{
  "n_layer": 13,
  "n_experts": 96,
  "experts_per_token": 8,
  "d_shared_expert": 0,
  "moe_layers": [0, 1, 2, 3, 4, 5, 6, 7, 8, 9, 10, 11, 12],
  "routed_scale": 3.46,
  "norm": "rmsnorm",
  "norm_eps": 1e-05,
  "tie_embeddings": true,
  "beta2": 0.95,
  "batch_tokens": [16384, 32768, 65536],
  "seq_len": 512,
  "steps": 7439,
  "dataset": "wikipedia_en"
}
Below are experts of layer 5 (counted from 0) of a mixture-of-experts language model. Rows are named router (the router's row for the expert), up (a neuron's input weights, with its number) and show model dimensions 0-127. Each number is 128 + 32 x the weight over its row's rms, rounded and kept within 0 to 255. Numbers have three digits each.
Before each expert's rows: "mostly gets" lists some tokens that are sent to it at least half of the time. This comes from a sample of Wikipedia text that the model never trained on.

# expert 25
mostly gets: " con", " tra", " expl", " inter", " cor", " te"
router:113182118123196105156135146116174118173160173176126140149153098153160119081078097140127121113170099120129092082114180140120145120097100095115170102190141088106111071157133160142138125166115178183127111136196169087151111186127101160093120067131155135165105138090135076179123144102146106141106114109092080121104159172128141085170136185026138151135131100144142064118122137125088140147182
up0:183147074148078072117114069150147136114068090125081137141182114215192082135108114142142125119132098146164161073140160112152164153074136146194100125130146135177116124136165167101138186097111120159182101144093092069132178139130111089140130129184133129141171112125087128097132165147130069139056108117107120113121128097044136110101122102166104130143149137173160118165115106138108179166137
up1:170088176131144050075151093103167101154112126150132139141138136190109165167150111162114113105136136176133150110131156109145116170127150125136136125130154148101109088088144079152064142179084118187113161121138126124165120119156142128097115110089148110134163127168144089155019124185095154117182112162116145122081183079122171078148159164109127174133165143108173129133035153136133094198117
up2:164119136123147139119063129102149181146096097153095130117195154124185106075082144146094144087128076132158125135174103118174150121151128120125082115090127233083136104064126117103123156157112102141085174161143131122153157148121096123141139115131130081165144158154137103104123130080085149178067074152126159124099141170120096070129053174097183185173104101135128137205113131128156108109145
up3:150109163147124120147147123152177160129061222128160176077100161119116176105124127130111104170106098165140096144099146130116144135115129098155121127128133104153124081156091163145049142180131131193111089149125120108135060104178109140209152161119118148112124198165150168134085104179142122092163148145124135129148131119185084095119179143137084068132151184135154111108073172180155100172104
up4:087168127130155079132125155117171111139088156129113141129144078204134144078089175113094107056105147069145063096108129118141089089092065148162095099122068145158059138129109183201104204089157108163116145079112108116172127116156143138093154144073111079126103112095128139119134104206176116126118128093147079105130145116164118115080158101137139146113136113152168135118174113089122153104108
up5:105139142128177138159113162114133134151111133140133161108120101236096132091144162136105145086110158116109117132186074089107092147137172177158130114101128144091111122148138169146109169041195137143091096081113113109160084167151092121077168149098143117107068169109100114124143136168208125143122108118141104103163130115082141123129177081120140200110071174174099115187151125082165164112123
up6:132183103170131196153074074079109122191144140112078161176071111169087118152124088133105138149129121178099077151150133131128141129091113110130078065141159141120097080129073151138137110145063137133126128087130143101178124152151111099142145116140095199135134131114064173133102128082138081161141101168082153118145158118108150113105122113090143179163168163153194115191118160116150172157196

# expert 12
mostly gets: " on", " in", " at", "In", " during", " In"
router:107188113116109112108152157149181154145094123083121093138179110126132175137161202178139098142133134120130068130125123149068150151118108144166129130067090134105100163103166135149108162083136098194187135121140160118097134071091193087158088144133167206101133129071126107060078104108136078087143136129112140172120103144102117132178072126145129122113076088094098072124171130138100167128167
up0:085170165123142170161099124147136172209121134120089134132150122167116130160108161145153113156075127121159073038156077075151154131112121140104106084186117132098099114137093137087127162099136076162100141107091112182139137148114110132103151048148132183131112147117128105145048115141137112112171084175109200121111068116146157095115109181094159178167119074166107084116079134114104143127140
up1:126122165160148151145112164164125095119111153112153161142126162107126080177121111139122136145118154133124110123132073133182175164110101165160117161178178088157130095223136118142123121150118112065169162094166160079150080136177070204146141136122102166165163135157191204156068147144117148090092110135107098113146132126081112120097197100146164163114196157068130133163142123125137173148139
up2:113104196077149103114128172096168140131087183106179209169135142185145131104063178088084186135159147128116121182152098129144159178139136096158138125104124144107110078114107098144148166141078148177121102146125118162139123098160130147101136129075161121185127112109147098123163133146124158105148105130178143118127155109191114128059109145091135197110120077091150112196112162091136094203148
up3:155069095162161129134099118103092124141210099101178093173092083109073144141113101168144115124124126139140095138139118063100145086117163045142110147175100112096180138131116142117115098103137119150123124173143110115135137069116080128109119119161088127095167124121087222072150088135118119150130113099117155071115146122124187132084120094094114123100140157108066181142053128091210142155118
up4:157074107102154105156162170120143130064167175083183161123137116096122103108128158147116196151188154094132123167113119099108167075147107045150174167138160152151148087148073107119168180149102074137140110159102150108129062126129077168114183144076124128120100156132131108076181150095103152118126106041111156100158132139160148097114130138066130138145151101090145193169116110124141134155153
up5:125181177074109080074131126118157106124061100135162104204120155156123184098135087109077135140135113139133141097172102117170167103178132106170125157118143173135122144146074067129160163170132171110153161132181125149144097095132158123145124118096155139151129059113168126175149089228099135126152110124162140074098142054132092144096119181153129139088151112137176160135087105122165155167104
up6:169102141107102143124157144096099143059189118130149122151153177161134075128153141089097141178125174106126165189138179125105146178096146095123162146148102086142109145103078145132093126171094144114112185162154148127123089127120102108121146153099177114134135158171129143051129166109145195115141122062170055155096104108173149067160142071133124142134091138092099177182126103166140102206131

# expert 44
mostly gets: " tr", " Tr", " Pr", " pr", " cr", " Kl"
router:101090080142144213133059072080086159139115168140139189138119133081073168094150049113135164119157112071103155125133109075135143131106174082088156147163149130122148142146099167102133123146157092133196143157181124115169113080130104186133119112101091125090163107138115132085134068143156184169157125127136118086127128166095160139086130157137137151190115183126153095144091153110170149125166
up0:145098199130147149099119140116123198168107088118125101146125152106169145131127104120129138123116099099222121166061173203166160159124136155111170169087101136161156150155135110112133175160128093124116162141128115157142113131118107077160166029155131105132132113161132086129146119063092141121171096111138139163112128152122185137136075138131149093176065095131185133189120146127154076203129
up1:129185149143162156130119144153176168187051115149105150155063179179126142162143122154109109097076130170159153092103116124093151129170144169163092085146205117145072126123178108108096124138146211154084133105148088098156121167052118136164168123179156078133124128078120109097095134099122081118118113132126115136096166099126135137160147095113123152080089109161122091149149074120085184144091
up2:167157154125158132111130122074137163140069155208154120127134188160144140118134113136095088081135095161160152138195183081186166130167191076165065132120077144090118123087117115134099171166107169149114091151216095139154159118118138154145169118127140101084143162156113096111097144149152096160124076111135117066067167124113152132107144161110134129172112148201096118156090131120175121140127
up3:164128152137149067128138165118112134136126151150130096130202064158201111130125106151114149123143105120163142173087133128121112116153127087109173112145070188103161095116093119115121178149080079175082123138143133135130152146168068163126113114113166097101135138119102052096146165057171120166104097122162140126092118166145114101208041163107145108174148131098106127212086083133143111108107
up4:147095093133081133130146101139103096138138136154094150083179139083101102166116219172108160140146060137111091159076168169099116130136080091096119144102147098133134191142126158087123085101138154150099144089080131149124116186114147061117058129166117136202141149159130141121161088154086091091163201121134165204126109128127152155131152133117119102101137110136140132073120151119091073087073
up5:099133152121152083148144167186156117170149137042139153123073127150085121144142146107117172165100196113116086127115103091048164154105092161169160089121158113171081127170180107149158141122134128111192145119076145116137131117165136121137130110107108154184173153095151190079124150156187118057173155117113178166139148060162123092093172120143112122099144113103133133145081158131144152186144
up6:182122130104090090141145161102128166109078148108161174116119091163181094138098119122120169188107182141140153149150129097141167134162148090146121103091084153195119156087041121105097165186138089107145126117127092152140129095158139187166152114087109100098153168202100132076085145127189153114129138081142159019124107149126132106106151123195128135138120106112110142133086086091096103124138

# expert 59
mostly gets: " from", " at", " into", " during", " under", " on"
router:175150104088096103151069199148121160102116155063097063132163117106132185201154187116122099101120176075143133105138133099140152115163107139182137091070140112128171099156175101166136185062142111099150094172114110128099125098107169147125090157125142161126165140070085089110072152139140106068168102123142158141153125143111171121150082091143173131100123139094103154126132071113086165104138
up0:141137150000131134162142135083127112122143084137135073126098103112103103158164134107078147104151152115119155126140109125188108121111239127092095161113089165067149099126096119113156105120105103113078128132104046142131122092121144117124153074122129109176159126155132136094116139171141201145141111108101112118132167133105101116105124124087133061102051216110146139144154128103139127157173
up1:143088119083077102161151099131130132110165117107137104142125124139108150127135092165112101079121108104153130131147088163121229101116194102104112160102079108128139119071106130082091117131191097065174138145121095146130178087164083119123173161119098127136176125138092177100125068151139129156089084090162138083110190121129119084117137133110149123108099137093102211146148130196092141201072
up2:181052117151140143068091118098167170121065128127086074171162124115203120111142117166138155098147090160151162150079168137137066147139111155121149147107107190160137150151054081126069122163132116181106127120096090177145101109128101163167131097095169159113125065153178108131153167117115133128157156178118112131106052121187155114095110162091134068152101106125123134162107132122098099133133
up3:122193172172168106133171126090134173152140172123070103169113134160122172140119122097127096107127148097181076134155104111142172168125129099078147058166113097094153158142119119110112147138126172164119112128149132114140126127130120164101152131150106166124068119169151132136128121080167163109119078170102057090127118128161052154098139035195092217106118146133142150153120113197165162126135
up4:133096098090090150147089178108133052171159131145190143187096129144130166114101132106133173096063102098141128137142192133117148162099105092165099167098169099120117125068116128112147087089108146121153109102113104172171136099146100128147128121157149181162120141134093118124084071112159181142175072107101123090140179106134165110157106161118122143087130156177204129144074178090114089177061
up5:164149100127006129127131093139106165164100181138146113139127115128134148148032108134109132150167094124145186153227145184147098142152148184117086125158119126113086158175088102127109126099134087156120135167129160113123131183102099102123140093172113170138120146113122096059095131129125150092127088173113112119142113108163086153105132069100045140130152158112112144149140160180139149127184
up6:118094150105002097070106080130118140149116171139150183114117138105155115118108114173107131159187133125150170210172184118115132163101130140141116107132174116125063079117084133166080141146117167196177126146136138088124163113153098118155101149135146150155133124120133111106127101126122141102108134135105083132117094081137112091100126089043043138132108133098149156137114197189132133158150

# expert 55
mostly gets: "He", "Ch", " pl", " ra", " cl", " sq"
router:111101126156151186135143159072114095140128201111140155097078167096109173120142111107141098095073095115098088132127123178120124159139109119096131094113158102182127113165085067104132079153112133079110166114124133126163105169085063150190108147114137107149148147157114158146095072144075139084086098132104105092093113146123140133068185116150170181162088180146179105095129197121092105155188
up0:157131141150085084153096094101097172118137137129113149118152174142172108083058098133088145102106131086112133177149043162134182148150117150135122099123124077129176088096116115089175150142098113118193161128147177126165107114066119116150131130157065145116110206146163130131130108127080172161089072137110164116134162142062091144158101144186131211126180138105153139152122163107188107115130
up1:117138120136134140154079132151184143152126128120115115131138124166148097158122118160100131124107175123191152176106053123168104137090110117180090145178207108113122062139134160119121112122076129183097139072089126097170083129166081127145134167188108154162108107074127146148050139110077170161143139132098099190135140108045147130147107153148133159210162125098118131132093166154153110094175
up2:161126128152079163127125155200141126115164142119140077096090159092120115084104115153116126175109126183106099082151112097132056100185135093146084102099136121115107068119056108115079115102069061148138167074121092103171090059133118218143150114131129181103080077121102164123110137168125129145175149112127148135136153070123120117089123108112170111161142183100142178118082129110134160119132
up3:126131151145111089089112094127123150112122162152111137147161119112169152172088088160066135155130131141176152118099179089175097178177127127137126189125121130144127078117096106074121137195107108163116124142135124101168069171165081187144126133127107163101112112155153081120129081165076118101131064154090122081125122148127143128100044137116145136231111143131172143128078189143162201106143
up4:172159074103136104157103111080106138082108163115172074130218114153138107086139085127105129154135108101105089104162122126114141147072127023142179147139067168111173123123098099150142136128131125138093148201125123093142132098129138105179113102109150123090178138124105203098120142143135187123102134073085140110095100137144063176123146097164141153122170169153070102150101130056148140115121
up5:116176151073105150140142107089160143111055135143065138149116162169117132137144105166111111133097135085108178140228087150075213096149106116102083078148145131167168128097103096164121138168137132140124127124131099087159119111141166093154152116109103154140128130163111107094076129127175165108137097111120155137079060076131098106120168164194114190072135121169106124107098084197112142107139
up6:117116112163095120091102156083113158192137082127099092098085102145083155143170146086190136152072131126165114146101138140164087130143131133116095113116155135170088147134070102141078146092118108144085090056069084162135105104157136177134122113171207134110155088156142143136069137122116091162186120116128135097113081095085196116070105152104124085177100166142128138133088137179141119108196

# expert 83
mostly gets: "awks", "ians", "itars", "itar", "ias", "ichi"
router:126125129143146121129103054154117117157166155119125119128159075172143129140186103175164171157163143078136122112142127099125142060083144162112074111144164163101104161128065149147113132153149138127171045126167147124109127105175145136109116094146160153051104117122122088156156151082212090173149089113097120059133099125154112090144116140132074083132182145146143083138135180166177194163112
up0:121111099127157171151121113076161076102165129093084113194140126113117036179085137165159095098121146145115197129166104173084065151066137109141103145075067137110163165124106136104103101071094097129115159143122114119137127087118140076132170118118215151121103153152101131109128062134116186132107110109119131115137127130159111142195148147116146141077085150118157158159131195088140157165094
up1:141128126163114171109102092106159147176078141141090104161070112140162112121133052133119142151114159126125179123173155132179175152153144126113126078126100119068058121104127111125131145092113108143162147185149129087130091086164103104155074063087102091165126108134093125150121077061098112110088059062096132141153152124077112160071152115161126143078150116137069110116178094149118149150191
up2:139121170166126127099135133165134122148121148110141140090106142197146109127097109132128105112149132172102119177145149126153125125152174077197142100102134158050039074113101141093111150081102094138115143148161108140142124087133095101136118121101168100109155183127091142142110168131138139121118089055080135138155160039123079082079156132009114150144168163113126106149112143110192138165146
up3:131164167103139065066126134148118133168097125127178116151125110206117139101155111126092133187143133142131109129114122097143144115166144091215122152176166104073087098086158108164151180144128153131126097128148108141156113101147156117103099126117159128139198075124122139133082172147158103116167114131143165092099146033108131070121106177097087122195165157143134137161069089136177196143087
up4:148136106107133157124094111120191131147158100128103126119190122154175070172130107130152084098123093180132144129107135148094105146085194137151140193096111121117129167097117180058139110119131128101145165147081113091108130091098087089105146133175170109111193179116117120120097131166100149076125101085083138081136144077159153176183150110117220161116147207163144133160128154105107146169082
up5:152161087097169154134185119105176088114137116174116124164128133134136117147103137148140128087141133137137150122152134194037129116091104112146116186064106095169187149135199132126143071155108149151055185133127138133132172153149149067151142092152113159134126157123114135108148096147091145144088155116148108133129153099143048166176161109115121169140059160142162084124169155034101146138088
up6:160148127174145062183107141141173111149138140100102153138136178133143076146127157181112157158133083124161134088145114164100180167116128059183115095131177125103129106130076102120152188137146098136159113032135142102154067132087102148144140134125121184184099177145158111110112098124114083099098136109093197089185107107095117055146177104107134128091165088089125168135132101166099151136142